{
  "d_shared_expert": 0,
  "hidden_act": "geglu",
  "moe_layers": [0, 1, 2, 3, 4, 5, 6, 7, 8, 9, 10, 11, 12],
  "routed_scale": 1.0,
  "vocab_size": 16384,
  "learning_rate": 0.0011,
  "beta1": 0.95,
  "max_grad_norm": 0.5,
  "batch_tokens": 32768
}
Below are experts of layer 3 (counted from 0) of a mixture-of-experts language model. Rows are named gate (a neuron's input weights, with its number), up (a neuron's input weights, with its number) and show model dimensions 256-319. Each number is 200 + 40 x the weight over its row's rms, rounded and kept within 0 to 999.
Before each expert's rows: "mostly gets" lists some tokens that are sent to it at least half of the time. This comes from a sample of Wikipedia text that the model never trained on.

# expert 0
mostly gets: " had", " has", " would", " they", " been", " became"
gate0,245,185,235,260,204,205,233,230,250,217,262,296,173,255,226,184,165,168,204,172,149,230,170,238,201,235,198,249,149,194,198,271,197,187,231,223,220,204,179,187,254,237,226,169,216,201,277,191,196,238,173,175,221,204,231,200,126,176,222,214,143,220,136,177
up0,190,242,146,154,195,235,153,198,187,219,214,196,143,194,256,152,185,203,193,208,190,177,195,220,163,264,214,206,181,211,217,184,201,164,237,170,241,222,208,234,201,182,211,242,234,169,257,218,182,186,195,240,285,152,133,131,200,236,178,222,216,223,164,197
gate1,219,214,200,165,203,228,265,176,228,149,204,114,182,286,217,216,206,233,139,130,208,216,231,268,134,234,250,201,271,107,224,195,181,140,223,198,241,243,236,177,219,190,190,242,173,241,202,158,239,205,252,161,195,161,228,164,161,215,148,218,182,170,187,149
up1,184,228,273,214,155,192,232,186,243,186,236,214,153,206,192,204,147,218,309,164,116,223,171,231,193,183,193,160,163,159,172,165,196,191,224,184,119,153,188,226,249,158,164,203,189,229,260,241,221,223,225,221,237,248,214,249,244,230,228,185,217,247,177,202
gate2,120,179,176,145,192,184,179,200,221,168,292,194,260,255,201,151,189,231,239,242,269,204,146,219,176,263,256,201,151,246,181,193,112,160,208,197,132,172,208,119,172,205,230,259,137,221,233,243,233,191,224,203,261,135,226,161,209,287,148,147,160,199,210,255
up2,159,173,220,175,205,145,218,145,145,165,151,199,242,178,171,231,134,265,187,218,103,258,221,151,239,154,201,231,217,188,213,229,309,221,174,191,196,234,191,310,158,181,242,118,198,213,161,172,261,139,215,203,126,165,235,235,186,179,212,210,190,186,207,175
gate3,150,199,180,162,167,243,181,212,281,241,243,185,243,115,199,204,227,215,146,206,263,221,229,165,197,195,126,245,183,262,216,162,183,160,145,133,200,232,223,148,194,173,212,171,203,188,187,168,171,151,158,183,211,259,149,113,206,196,210,199,263,245,161,207
up3,201,199,223,263,257,210,170,179,134,150,198,247,178,271,190,209,193,151,184,250,176,181,129,229,195,146,190,184,192,139,162,229,189,157,224,191,153,182,254,212,188,287,176,206,330,185,208,106,178,211,286,253,210,238,238,208,191,215,187,150,173,130,218,119
gate4,174,245,189,95,138,193,172,188,207,189,136,223,199,234,209,166,212,264,179,234,171,150,213,185,245,152,274,115,175,115,248,171,193,282,250,166,265,245,224,198,212,276,189,193,138,181,178,208,216,201,112,226,189,213,160,273,283,189,240,189,188,256,210,196
up4,226,208,261,149,178,196,189,153,151,204,238,199,185,221,177,254,235,197,187,139,170,144,215,173,174,162,177,127,204,166,263,148,259,210,172,176,207,221,199,217,219,189,189,187,125,143,137,212,185,172,194,188,152,165,161,145,241,224,206,142,169,195,149,199
gate5,222,256,142,144,140,235,143,255,234,204,201,260,167,168,184,217,141,149,241,170,172,175,146,190,177,235,250,191,225,232,199,178,161,163,251,203,228,185,162,195,200,218,268,227,170,208,198,196,165,198,219,201,168,230,148,200,224,277,266,176,178,226,194,260
up5,249,208,255,252,183,140,223,239,175,243,209,193,161,161,156,282,212,190,235,195,172,203,197,190,172,237,163,151,197,235,156,242,200,234,161,255,207,170,155,161,174,187,128,181,242,227,173,196,137,323,157,253,176,179,191,238,205,136,233,146,253,159,217,126
gate6,254,187,148,148,209,238,213,203,149,158,212,220,203,231,243,139,204,142,246,237,248,151,140,147,203,238,205,152,204,197,163,183,101,195,173,186,124,176,270,270,196,227,187,209,147,251,181,179,177,161,244,220,223,221,212,203,138,185,193,261,165,207,164,244
up6,200,165,204,178,219,223,209,194,185,132,203,180,179,285,210,304,239,177,207,199,239,220,198,266,232,170,222,210,231,214,186,80,223,246,271,145,177,231,249,223,238,184,261,183,189,208,200,229,260,189,158,179,146,192,250,112,178,184,176,236,198,156,198,170
gate7,157,218,147,183,150,154,228,246,265,149,233,210,207,264,198,230,205,252,240,129,310,270,245,198,255,177,242,228,178,178,162,167,194,219,207,210,159,257,217,141,115,161,246,152,169,249,196,149,255,152,158,247,168,288,177,202,130,169,219,243,191,195,221,178
up7,239,245,215,248,168,209,221,233,258,202,226,242,213,187,248,171,155,192,146,183,310,175,201,212,267,99,242,155,135,158,199,180,149,151,130,250,174,237,252,184,94,243,231,223,162,176,259,148,319,149,196,163,214,168,166,193,213,126,178,151,141,164,214,150
gate8,134,187,233,251,239,247,151,250,160,239,185,187,174,192,222,169,264,219,299,193,193,169,168,181,189,259,175,167,204,153,262,255,205,238,136,211,200,211,195,246,263,167,198,227,175,200,111,225,163,148,176,182,212,225,140,148,137,178,189,151,181,184,214,204
up8,196,203,178,193,244,222,189,198,199,171,172,218,163,165,189,226,199,178,275,229,248,142,189,216,223,226,220,145,228,135,181,258,227,147,184,229,256,127,264,236,263,253,280,239,228,174,191,138,159,164,248,192,218,296,194,144,170,214,163,240,261,251,141,152
gate9,270,240,223,237,202,236,194,174,244,268,251,193,236,107,183,212,257,194,152,209,246,212,178,196,194,202,124,185,198,144,190,206,258,233,227,207,211,184,158,73,259,250,212,162,202,252,214,232,129,208,235,86,226,176,180,186,158,234,151,192,225,218,224,226
up9,223,259,182,201,252,172,223,198,176,242,184,215,164,245,225,175,119,200,187,189,164,173,168,226,242,165,248,275,134,180,235,184,218,239,226,219,256,232,197,266,209,97,216,227,254,192,199,150,167,216,238,230,235,246,173,259,165,83,222,180,236,232,201,77
gate10,186,130,255,179,200,234,141,191,216,149,182,197,165,257,281,159,213,171,138,268,178,236,203,158,208,173,225,180,198,229,180,243,182,208,134,166,179,188,268,195,163,187,224,259,208,238,199,279,144,288,224,287,186,154,189,186,182,252,232,189,164,202,130,165
up10,184,294,195,163,214,139,201,241,237,213,251,233,146,220,202,207,156,173,221,165,242,256,208,185,144,272,214,110,155,181,173,278,242,227,200,242,164,175,214,258,211,212,158,152,227,174,197,230,128,211,221,245,219,153,272,228,169,201,179,275,172,258,184,175
gate11,162,287,182,199,183,231,213,235,263,182,267,243,176,227,233,159,229,217,167,170,112,253,86,180,117,269,254,179,243,273,221,244,165,225,170,193,180,190,196,224,198,183,177,225,213,252,196,249,205,200,174,161,164,252,217,122,246,150,186,155,194,239,215,192
up11,271,197,195,177,193,147,209,194,112,238,151,222,218,147,201,129,220,130,230,173,261,160,194,217,182,159,154,161,157,216,175,143,202,219,177,218,149,232,152,206,223,193,205,257,114,216,237,244,172,107,219,150,157,198,203,263,182,307,220,251,221,145,196,276
gate12,148,223,155,280,96,197,175,129,195,280,237,218,126,230,242,174,165,219,178,253,234,260,232,206,207,266,196,169,250,155,206,261,211,176,201,190,125,180,120,147,125,308,163,233,237,231,109,217,196,239,203,247,140,168,207,238,205,222,205,178,222,183,133,246
up12,124,199,111,247,191,204,213,134,228,226,234,231,184,204,237,165,230,131,193,178,205,265,223,146,148,193,271,207,232,190,173,148,151,177,196,206,169,214,179,226,192,221,239,267,134,187,158,195,227,228,264,202,154,177,249,268,197,207,145,205,264,147,207,181
gate13,238,223,149,169,185,150,200,241,157,208,226,305,184,221,214,162,221,226,175,278,112,157,213,194,192,200,227,131,129,184,131,172,138,185,174,263,232,147,135,217,194,188,259,168,281,168,157,187,210,225,236,196,223,313,231,187,225,188,178,192,140,160,217,225
up13,251,160,187,205,125,182,176,119,169,206,150,209,141,226,172,214,156,183,155,198,213,191,152,187,191,193,144,233,168,137,192,221,199,137,143,145,192,227,208,217,205,222,250,229,275,167,198,220,223,244,155,204,261,246,156,217,192,223,158,212,204,220,204,248
gate14,173,107,196,143,230,262,176,165,175,287,172,312,227,318,250,207,169,173,258,108,223,176,203,215,266,155,205,184,165,173,243,171,203,168,180,181,257,202,209,211,180,194,257,287,230,186,173,262,172,206,176,220,142,214,211,305,163,251,204,168,236,238,121,167
up14,220,281,284,179,176,185,272,208,204,124,186,214,147,171,171,186,210,178,167,148,179,240,257,201,188,229,168,161,176,193,244,231,253,215,187,195,185,253,191,207,189,108,207,177,267,271,195,172,184,271,220,173,210,237,235,221,232,176,261,216,163,119,235,248
gate15,156,210,249,181,176,195,266,224,216,215,260,112,159,183,186,217,211,160,225,171,298,164,230,151,244,204,238,195,144,266,147,193,246,206,217,156,136,236,179,191,223,230,244,217,204,174,181,116,203,131,164,234,192,209,203,144,170,223,217,191,230,133,206,294
up15,234,230,216,238,193,148,201,200,221,150,127,171,183,209,216,205,105,193,190,219,160,218,191,193,265,239,250,220,178,205,220,262,192,220,190,209,212,178,248,230,272,263,161,234,156,233,230,273,174,236,181,192,178,151,231,201,162,175,161,277,156,185,228,149
gate16,250,177,186,171,197,190,238,249,189,309,211,230,203,211,132,236,165,203,254,240,163,232,203,198,207,224,216,132,195,186,218,246,146,187,269,125,213,150,127,183,165,168,116,147,198,214,191,174,167,220,185,179,174,155,288,183,229,189,232,238,262,202,201,164
up16,205,212,241,161,225,223,165,148,206,227,188,222,153,201,172,198,138,195,244,268,193,254,105,220,155,247,192,196,203,168,218,160,153,221,179,153,213,224,266,236,144,185,237,219,189,291,217,142,225,225,149,166,155,203,190,167,205,217,252,189,216,217,156,183
gate17,149,205,209,123,170,202,240,185,166,131,204,180,173,207,145,159,212,180,165,200,233,231,228,116,226,247,205,180,267,102,205,244,197,102,172,204,224,218,199,265,226,251,202,219,264,247,244,212,237,239,147,196,219,265,161,238,220,158,163,129,209,134,256,154
up17,114,138,223,213,193,183,210,178,177,151,279,155,196,245,228,171,204,160,187,187,204,250,163,124,145,173,258,192,220,238,167,264,176,152,177,187,237,161,217,235,225,218,136,207,131,211,168,185,241,234,182,162,208,189,150,167,202,136,240,196,214,114,215,148
gate18,200,260,233,183,227,203,201,206,237,261,272,281,212,183,266,234,177,218,188,239,207,139,146,168,200,186,238,245,251,188,203,211,210,251,168,221,232,211,138,223,127,190,241,185,184,149,271,144,262,151,242,203,183,153,182,247,155,113,196,208,222,112,177,182
up18,200,280,237,212,245,219,178,250,179,236,223,194,243,197,328,202,198,115,228,219,202,156,168,131,201,203,154,251,260,213,195,177,186,236,240,189,226,256,206,158,191,213,150,207,197,244,145,161,225,209,172,196,167,214,192,218,164,137,257,202,247,184,177,183
gate19,168,139,217,258,122,189,217,179,182,252,192,169,154,208,202,192,153,112,124,231,266,201,253,178,174,270,247,142,236,180,167,214,222,262,222,175,182,214,176,151,169,287,160,227,256,167,171,234,169,214,263,198,205,98,137,263,241,238,224,166,190,204,270,122
up19,244,202,170,181,207,191,177,153,275,205,189,191,222,221,218,212,181,241,173,222,238,157,164,247,202,170,151,184,181,182,156,240,171,190,188,203,129,181,201,226,204,168,204,236,182,217,213,170,216,191,178,216,185,216,164,115,129,232,168,223,159,212,204,246
gate20,161,205,226,196,144,202,182,265,259,203,148,239,167,246,232,133,213,170,185,289,263,147,132,247,224,217,198,164,252,193,237,253,144,152,217,178,168,149,212,176,166,234,185,186,148,241,280,220,251,166,233,139,160,209,247,238,201,226,233,122,223,189,167,193
up20,231,182,266,244,223,195,209,230,243,142,206,155,249,232,254,156,186,176,158,236,148,114,130,144,168,238,254,197,212,176,224,287,160,149,255,213,177,186,174,249,210,234,237,199,205,280,170,256,245,165,214,160,226,230,195,168,198,186,187,139,192,211,225,217
gate21,251,248,183,208,115,246,236,229,155,210,266,210,187,164,197,198,239,156,261,264,216,211,190,241,164,220,179,230,171,189,161,236,137,187,214,234,251,167,204,172,188,156,202,184,155,233,170,274,252,179,113,246,181,218,244,162,134,230,220,237,166,184,163,201
up21,156,165,258,269,156,264,255,244,156,127,160,163,232,189,200,110,157,158,196,163,217,220,284,216,192,210,236,142,198,221,195,194,178,197,269,221,127,199,216,182,262,206,162,209,159,190,144,158,227,261,182,241,226,192,264,155,208,136,224,207,221,209,175,204
gate22,162,134,240,204,192,237,221,163,261,291,225,192,224,215,213,142,204,208,232,132,187,213,184,220,202,184,162,111,204,200,238,213,130,144,165,220,204,209,179,187,262,261,179,233,185,218,167,104,189,202,180,161,290,258,147,234,258,194,178,200,217,173,176,155
up22,176,146,215,160,157,209,174,134,226,174,185,161,224,298,230,210,225,192,203,235,176,158,205,245,188,151,136,175,222,268,211,217,169,191,182,160,185,246,251,218,190,254,153,221,174,256,152,148,219,194,220,179,143,209,175,150,216,262,204,164,226,240,203,231
gate23,172,277,191,167,208,208,211,246,184,174,280,245,241,126,115,247,203,217,161,173,199,244,188,237,236,193,210,160,211,189,182,241,238,200,222,189,146,242,212,216,134,142,246,227,169,220,216,152,190,229,187,234,240,171,241,204,192,209,188,147,171,229,160,240
up23,211,216,224,193,219,210,179,201,222,170,281,192,238,172,232,244,192,200,191,102,173,115,165,142,207,260,210,240,181,293,268,231,202,206,157,213,196,228,230,215,219,237,244,168,155,276,207,148,213,260,293,196,155,220,227,217,226,194,213,209,184,211,129,165
gate24,182,144,268,181,245,200,260,341,210,185,165,202,98,241,189,253,259,281,181,255,260,181,158,204,188,191,206,202,217,220,245,166,194,159,184,177,190,126,193,199,168,186,161,159,198,221,223,110,189,150,190,148,203,170,266,182,155,226,129,169,193,197,246,209
up24,248,252,161,219,170,188,185,142,207,190,292,135,252,194,170,191,202,159,191,151,173,182,315,180,168,146,205,202,232,176,195,178,233,171,207,234,283,175,103,129,189,201,164,192,148,254,134,266,311,247,194,236,201,233,159,303,207,181,233,140,298,206,182,173